From a checkpoint of a small mixture-of-experts model trained on Wikipedia: width 256.
Below are experts of layer 2 (counted from 0) of a mixture-of-experts language model. Rows are named router (the router's row for the expert), gate (a neuron's input weights, with its number), up (a neuron's input weights, with its number), down (a neuron's output weights, with its number) and show model dimensions 0-127. Each number is 50 + 12 x the weight over its row's rms, rounded and kept within 0 to 99.
Before each expert's rows: "comes before" lists some tokens at least twice as common just after its tokens as in all text. This comes from a sample of Wikipedia text that the model never trained on. Tokens count by the router's weight.

# expert 44
comes before: "the ", "of ", "to ", "a ", "for ", "his "
router:52 37 41 48 61 53 54 41 42 39 48 40 59 38 62 60 50 66 33 46 40 49 45 36 39 65 21 56 52 51 42 57 52 47 63 52 39 54 49 70 53 68 49 56 38 52 59 36 73 48 61 73 35 51 57 59 40 34 44 44 56 68 70 51 44 55 26 48 39 72 41 45 60 77 67 49 42 40 56 42 42 55 38 37 48 40 62 62 58 44 64 68 83 54 60 59 67 49 50 38 57 50 68 59 55 31 50 49 60 45 34 59 42 41 69 59 45 35 41 53 69 47 59 43 47 71 61 57
gate0:48 43 44 46 57 54 70 53 54 31 74 57 52 53 73 36 42 73 45 46 47 48 40 48 43 46 49 74 46 61 58 48 80 56 62 51 30 57 47 44 60 39 49 49 32 30 37 35 43 45 79 49 37 55 64 64 35 35 52 59 69 48 63 21 54 61 50 26 56 55 51 53 31 74 61 42 48 47 51 41 58 52 38 52 55 54 63 53 62 68 54 58 52 46 57 47 46 64 60 40 53 47 59 63 58 60 55 75 52 53 43 54 47 54 39 44 67 40 38 67 53 52 36 48 44 38 40 54
up0:27 13 53 52 39 55 46 52 44 77 46 32 56 51 48 68 45 49 57 24 70 33 29 21 23 59 64 53 52 38 38 49 27 46 55 39 41 41 43 45 52 54 67 66 44 38 47 60 66 53 50 51 48 68 65 30 48 56 43 43 39 55 67 62 42 44 74 42 42 42 62 48 47 58 37 57 64 33 56 39 48 38 50 41 45 40 35 57 53 36 31 49 42 73 41 42 40 52 47 58 61 52 35 54 36 53 59 50 32 40 29 67 43 54 47 32 40 42 70 38 32 39 36 61 56 55 44 62
down0:64 44 57 66 49 54 55 56 50 64 41 49 56 41 64 44 56 68 46 37 61 41 55 54 74 51 63 64 47 49 54 46 64 49 60 45 65 64 41 55 58 61 43 52 37 41 36 54 45 41 66 37 36 79 59 46 31 50 54 45 55 53 37 50 40 44 54 49 61 39 60 60 40 53 52 74 53 63 38 59 59 55 80 46 51 44 66 33 63 46 51 25 49 66 49 64 49 54 42 59 33 66 38 47 42 62 46 52 41 63 51 63 54 56 47 60 52 68 58 70 39 42 55 64 70 69 50 70
gate1:68 55 51 78 49 50 34 53 50 49 49 60 59 64 57 53 55 39 56 55 45 48 30 48 24 47 78 44 36 36 56 46 42 38 57 59 36 68 52 59 40 45 57 56 53 65 50 60 47 54 55 58 73 70 51 63 41 52 49 49 47 52 50 55 30 50 64 77 54 48 26 32 65 49 64 64 54 32 61 50 54 55 52 64 61 49 67 52 49 44 38 61 51 59 67 22 59 65 47 48 33 24 50 66 30 25 47 51 48 55 38 47 55 41 65 64 49 80 61 45 64 28 69 58 49 34 53 48
up1:56 41 63 69 36 59 48 49 60 60 72 49 60 52 38 44 59 57 55 51 58 57 68 45 45 42 77 64 60 58 45 69 56 54 52 53 49 41 28 58 61 63 38 37 61 60 44 44 50 36 39 53 32 48 27 37 36 62 57 38 39 30 56 48 39 42 41 41 52 76 55 57 70 63 58 66 43 43 54 39 48 57 49 45 50 59 40 54 78 46 52 51 56 34 43 60 46 48 54 45 55 64 73 30 25 41 61 65 33 52 51 49 31 31 43 47 39 33 54 48 62 85 57 44 60 52 43 48
down1:22 79 45 46 57 39 57 52 68 48 42 64 46 45 53 63 64 24 58 51 69 52 76 38 39 70 44 53 48 58 42 41 54 58 38 46 58 51 68 57 69 56 66 44 49 47 53 35 58 70 67 80 49 60 43 34 51 59 38 67 43 82 57 33 46 44 52 55 65 29 60 42 58 28 56 53 67 50 62 35 52 44 57 67 42 27 28 48 48 50 55 73 29 57 47 46 63 49 42 52 66 53 43 64 43 37 54 43 59 44 54 70 68 43 61 48 31 37 43 55 48 35 37 37 33 63 50 42
gate2:54 72 29 35 53 53 46 39 31 50 52 38 64 51 41 46 45 54 35 71 53 45 27 63 77 43 34 32 49 72 46 64 56 62 21 59 42 45 43 61 56 44 52 39 22 52 46 50 50 38 35 62 52 50 48 35 39 48 66 50 46 55 54 48 49 48 45 34 59 62 21 42 78 55 30 52 61 53 52 50 41 35 56 45 58 46 46 74 59 20 50 51 58 40 38 37 66 40 74 32 52 51 50 45 54 29 71 49 75 42 71 61 45 45 72 43 53 49 62 54 51 45 26 33 44 68 37 55
up2:48 60 42 48 59 30 59 48 33 51 50 49 57 39 51 67 45 85 32 32 42 65 38 39 70 70 37 67 26 57 52 55 72 52 50 44 66 56 43 47 67 53 54 56 36 59 59 62 50 65 38 48 55 39 62 78 62 41 51 67 42 65 51 41 55 69 62 40 35 43 46 69 46 74 37 65 45 49 49 57 66 59 30 37 24 62 55 54 69 49 49 67 44 50 43 64 48 68 66 38 65 37 55 55 62 40 57 34 49 43 74 44 69 47 55 42 56 44 50 53 54 61 41 35 42 39 36 68
down2:41 49 49 40 36 49 67 49 50 55 73 71 51 56 57 46 39 59 60 30 41 54 50 28 50 48 66 50 54 45 52 50 54 60 49 21 33 70 58 59 23 33 33 64 59 60 29 60 63 48 58 34 46 38 63 66 55 69 56 46 53 69 51 52 43 39 58 43 56 54 36 52 63 58 59 51 73 64 46 37 52 44 32 41 40 34 50 38 49 34 47 55 59 58 44 30 54 51 36 51 47 58 52 49 28 44 48 55 51 60 48 54 69 64 32 64 38 42 38 61 48 62 46 43 51 37 69 53
gate3:49 49 43 58 39 47 63 48 52 57 59 46 51 50 51 49 46 51 46 46 49 52 52 36 39 45 58 59 56 35 54 58 43 35 47 52 72 37 36 59 52 70 30 61 47 61 50 47 46 40 58 49 62 39 44 31 52 64 36 48 61 33 64 52 51 44 59 35 39 51 64 47 49 72 36 66 26 81 54 47 42 36 56 20 62 59 68 22 46 51 47 44 55 54 55 66 41 58 33 73 61 64 53 74 73 64 43 73 25 60 51 43 33 45 63 58 36 38 59 34 44 51 55 58 51 40 62 45
up3:51 28 74 27 53 54 40 49 35 34 55 53 47 39 61 39 41 55 37 35 34 71 45 63 68 43 59 51 48 48 29 45 39 67 44 68 53 57 39 54 72 34 55 46 47 53 55 60 35 23 31 50 63 49 69 24 51 33 40 29 46 33 43 53 38 47 46 33 49 70 34 43 57 28 64 61 34 47 32 24 42 51 52 53 45 41 50 60 28 75 53 50 38 33 42 50 42 47 33 35 31 52 54 56 37 40 52 67 35 51 45 68 53 58 49 41 53 41 50 44 55 61 31 45 47 59 19 63
down3:29 47 26 57 63 68 88 55 51 47 49 64 62 51 45 60 52 46 32 37 52 48 75 55 43 73 52 53 45 40 41 72 48 59 62 51 43 37 77 53 61 51 39 28 42 43 34 42 36 61 48 47 72 53 67 47 65 55 67 62 44 52 47 56 50 56 39 52 44 41 59 25 49 57 50 41 36 72 54 26 70 38 45 52 28 58 63 53 55 31 79 54 49 48 43 57 50 32 47 50 46 42 50 46 42 31 40 44 43 35 52 59 54 59 79 46 40 59 55 40 57 41 53 58 51 39 49 46
gate4:77 59 56 42 81 35 49 60 44 29 41 50 47 48 36 32 65 32 58 50 59 29 79 71 72 30 49 47 41 57 57 56 61 58 47 56 58 60 50 69 33 51 42 49 27 54 57 39 60 43 52 32 46 66 57 47 53 47 61 59 73 58 24 50 47 36 62 62 45 54 39 56 36 41 58 54 41 56 49 52 68 49 55 53 66 51 73 36 44 30 50 29 61 53 59 68 44 37 47 36 46 54 68 35 50 47 32 60 48 44 40 59 50 57 41 53 56 47 62 46 34 39 56 69 48 40 48 64
up4:39 52 48 67 40 77 36 32 47 58 38 48 52 26 59 48 59 72 53 51 39 45 43 48 55 52 45 47 53 41 23 41 58 43 66 20 54 41 32 54 58 48 47 58 55 53 52 32 62 35 47 63 38 50 55 60 61 39 48 29 38 48 67 47 41 53 32 38 60 48 49 58 44 53 40 54 55 64 38 54 57 68 62 38 43 44 22 38 39 40 49 64 54 26 42 57 51 71 80 57 37 22 35 49 71 66 32 53 35 45 60 44 62 33 52 47 62 41 63 63 65 23 46 48 27 65 54 80
down4:41 65 92 59 61 27 68 39 49 55 52 59 29 49 67 54 56 43 67 76 67 44 39 52 31 37 61 57 66 44 61 55 77 44 54 73 35 46 56 51 50 67 54 62 56 56 59 74 57 63 41 55 50 47 55 37 45 56 37 34 52 63 58 32 48 31 78 44 35 21 42 41 47 56 72 43 50 49 57 54 46 50 55 34 56 49 45 43 45 51 49 76 56 38 44 47 44 57 46 38 44 50 63 47 35 47 45 38 38 56 55 54 45 38 44 38 44 51 51 75 81 54 42 47 54 60 49 47
gate5:51 33 61 41 54 51 34 13 51 34 54 40 39 59 61 54 45 57 66 65 38 47 66 57 65 53 56 51 49 39 28 61 37 65 41 37 65 36 33 20 48 68 50 27 83 65 40 58 45 56 40 42 44 32 28 45 49 39 64 61 56 51 63 52 47 45 37 43 46 78 67 55 56 56 50 51 79 51 45 45 26 53 35 35 49 35 57 53 33 51 40 60 54 47 54 63 50 57 66 44 44 57 58 57 77 55 45 47 49 47 48 50 49 61 55 50 58 70 44 48 30 83 57 77 45 50 55 54
up5:36 41 35 46 31 42 38 64 47 35 57 53 37 49 54 48 80 35 80 31 38 38 43 58 39 43 62 33 39 38 56 49 55 66 46 50 45 58 64 48 38 45 48 64 54 46 53 48 49 58 46 37 57 56 30 46 49 56 50 45 39 64 47 54 53 38 45 41 30 39 60 58 52 42 57 58 51 50 52 48 34 32 65 27 42 57 56 40 39 42 57 53 61 47 53 60 57 53 47 76 45 65 46 29 24 46 54 37 32 55 33 45 43 27 55 49 53 56 55 42 59 56 35 53 60 41 57 55
down5:57 33 52 64 64 64 56 68 59 41 42 50 73 50 62 54 37 52 48 49 57 62 52 40 59 39 49 40 54 55 36 60 51 60 46 57 39 48 32 57 49 54 63 55 57 58 51 40 38 60 38 62 18 37 63 70 53 49 42 62 16 54 55 58 50 51 71 52 56 56 23 61 61 63 57 55 40 39 41 64 32 43 30 57 45 47 56 31 35 47 58 27 50 65 41 49 51 58 53 25 51 31 49 18 38 47 50 47 67 69 60 54 26 47 40 27 47 45 55 58 42 60 42 53 61 45 43 41
gate6:37 50 69 28 40 49 64 48 44 58 42 62 47 64 45 54 53 57 42 56 58 48 24 55 27 35 52 47 53 44 28 47 63 50 44 36 39 59 59 55 62 39 43 52 52 47 44 57 75 54 61 58 52 42 60 33 88 42 42 69 41 23 57 52 39 55 51 34 43 67 57 67 43 38 38 51 70 65 53 42 43 57 48 48 51 39 44 51 55 26 48 43 67 22 69 52 78 40 56 57 54 76 52 51 46 52 37 43 45 51 60 52 43 37 44 47 38 68 42 25 29 58 49 36 59 59 68 59
up6:70 55 71 56 45 58 57 67 46 47 37 37 60 51 43 71 60 55 44 41 42 44 61 29 47 57 44 59 47 53 54 60 28 62 51 44 32 59 49 72 52 55 36 34 50 47 53 32 46 27 64 36 57 47 58 52 51 59 46 38 55 60 44 38 36 57 51 47 42 77 57 72 57 71 54 50 62 51 52 54 71 42 34 43 47 68 51 71 47 49 43 30 53 12 29 55 62 57 32 36 74 72 35 63 39 58 70 62 51 76 32 39 48 58 76 53 63 51 60 46 44 60 47 43 37 54 49 49
down6:42 43 55 54 43 57 54 51 51 47 46 49 45 34 57 68 48 64 60 52 29 79 37 58 55 63 49 53 52 12 42 46 46 34 53 54 58 51 66 56 67 49 46 23 68 41 58 47 57 36 55 42 55 47 48 40 37 47 34 59 34 59 51 31 41 55 42 48 65 56 60 45 53 50 62 52 51 37 48 56 52 39 60 66 49 31 53 67 70 34 54 51 52 48 30 37 53 56 40 32 44 52 29 84 56 43 45 54 46 54 67 51 32 66 30 28 62 60 80 65 43 37 43 46 44 48 44 58
gate7:44 73 58 43 42 57 56 30 62 41 43 62 41 30 41 64 46 37 76 46 53 58 56 65 45 43 58 46 62 52 43 54 59 50 44 48 47 40 56 42 68 64 51 48 62 47 61 68 40 49 54 41 50 36 55 49 41 41 37 46 55 49 85 42 20 67 45 69 45 46 47 48 54 33 47 70 50 46 53 61 42 50 70 45 42 36 38 38 51 48 62 69 49 66 52 61 49 58 66 72 51 64 45 63 58 69 56 59 68 58 42 60 39 65 57 61 37 56 40 35 37 31 73 46 61 47 28 63
up7:59 46 57 43 25 47 58 59 65 50 50 52 43 53 63 71 61 62 51 34 61 79 49 47 48 47 56 48 42 37 41 70 51 47 53 63 42 68 51 20 60 59 48 49 55 68 51 40 38 58 46 47 62 43 54 37 56 59 58 32 52 37 56 50 50 63 54 54 46 33 58 43 32 41 53 42 56 32 50 46 47 24 29 54 54 27 65 43 48 54 50 42 52 69 39 38 60 62 51 42 42 47 45 43 45 59 38 57 61 51 41 30 52 48 55 43 54 65 56 47 80 23 67 41 25 62 23 34
down7:43 33 64 48 50 65 67 52 55 50 61 43 58 54 66 49 50 46 54 41 65 43 60 28 69 51 58 48 42 30 57 39 61 38 77 44 45 55 40 40 48 47 67 42 59 35 56 56 50 44 43 35 69 55 52 52 71 46 40 67 51 48 63 46 40 50 50 60 47 53 49 41 54 46 49 59 55 38 49 60 57 46 65 53 48 74 52 46 64 78 49 54 52 37 10 49 54 54 72 37 58 54 42 37 39 32 62 67 54 54 70 58 55 72 42 24 73 56 09 48 43 57 57 45 54 50 22 32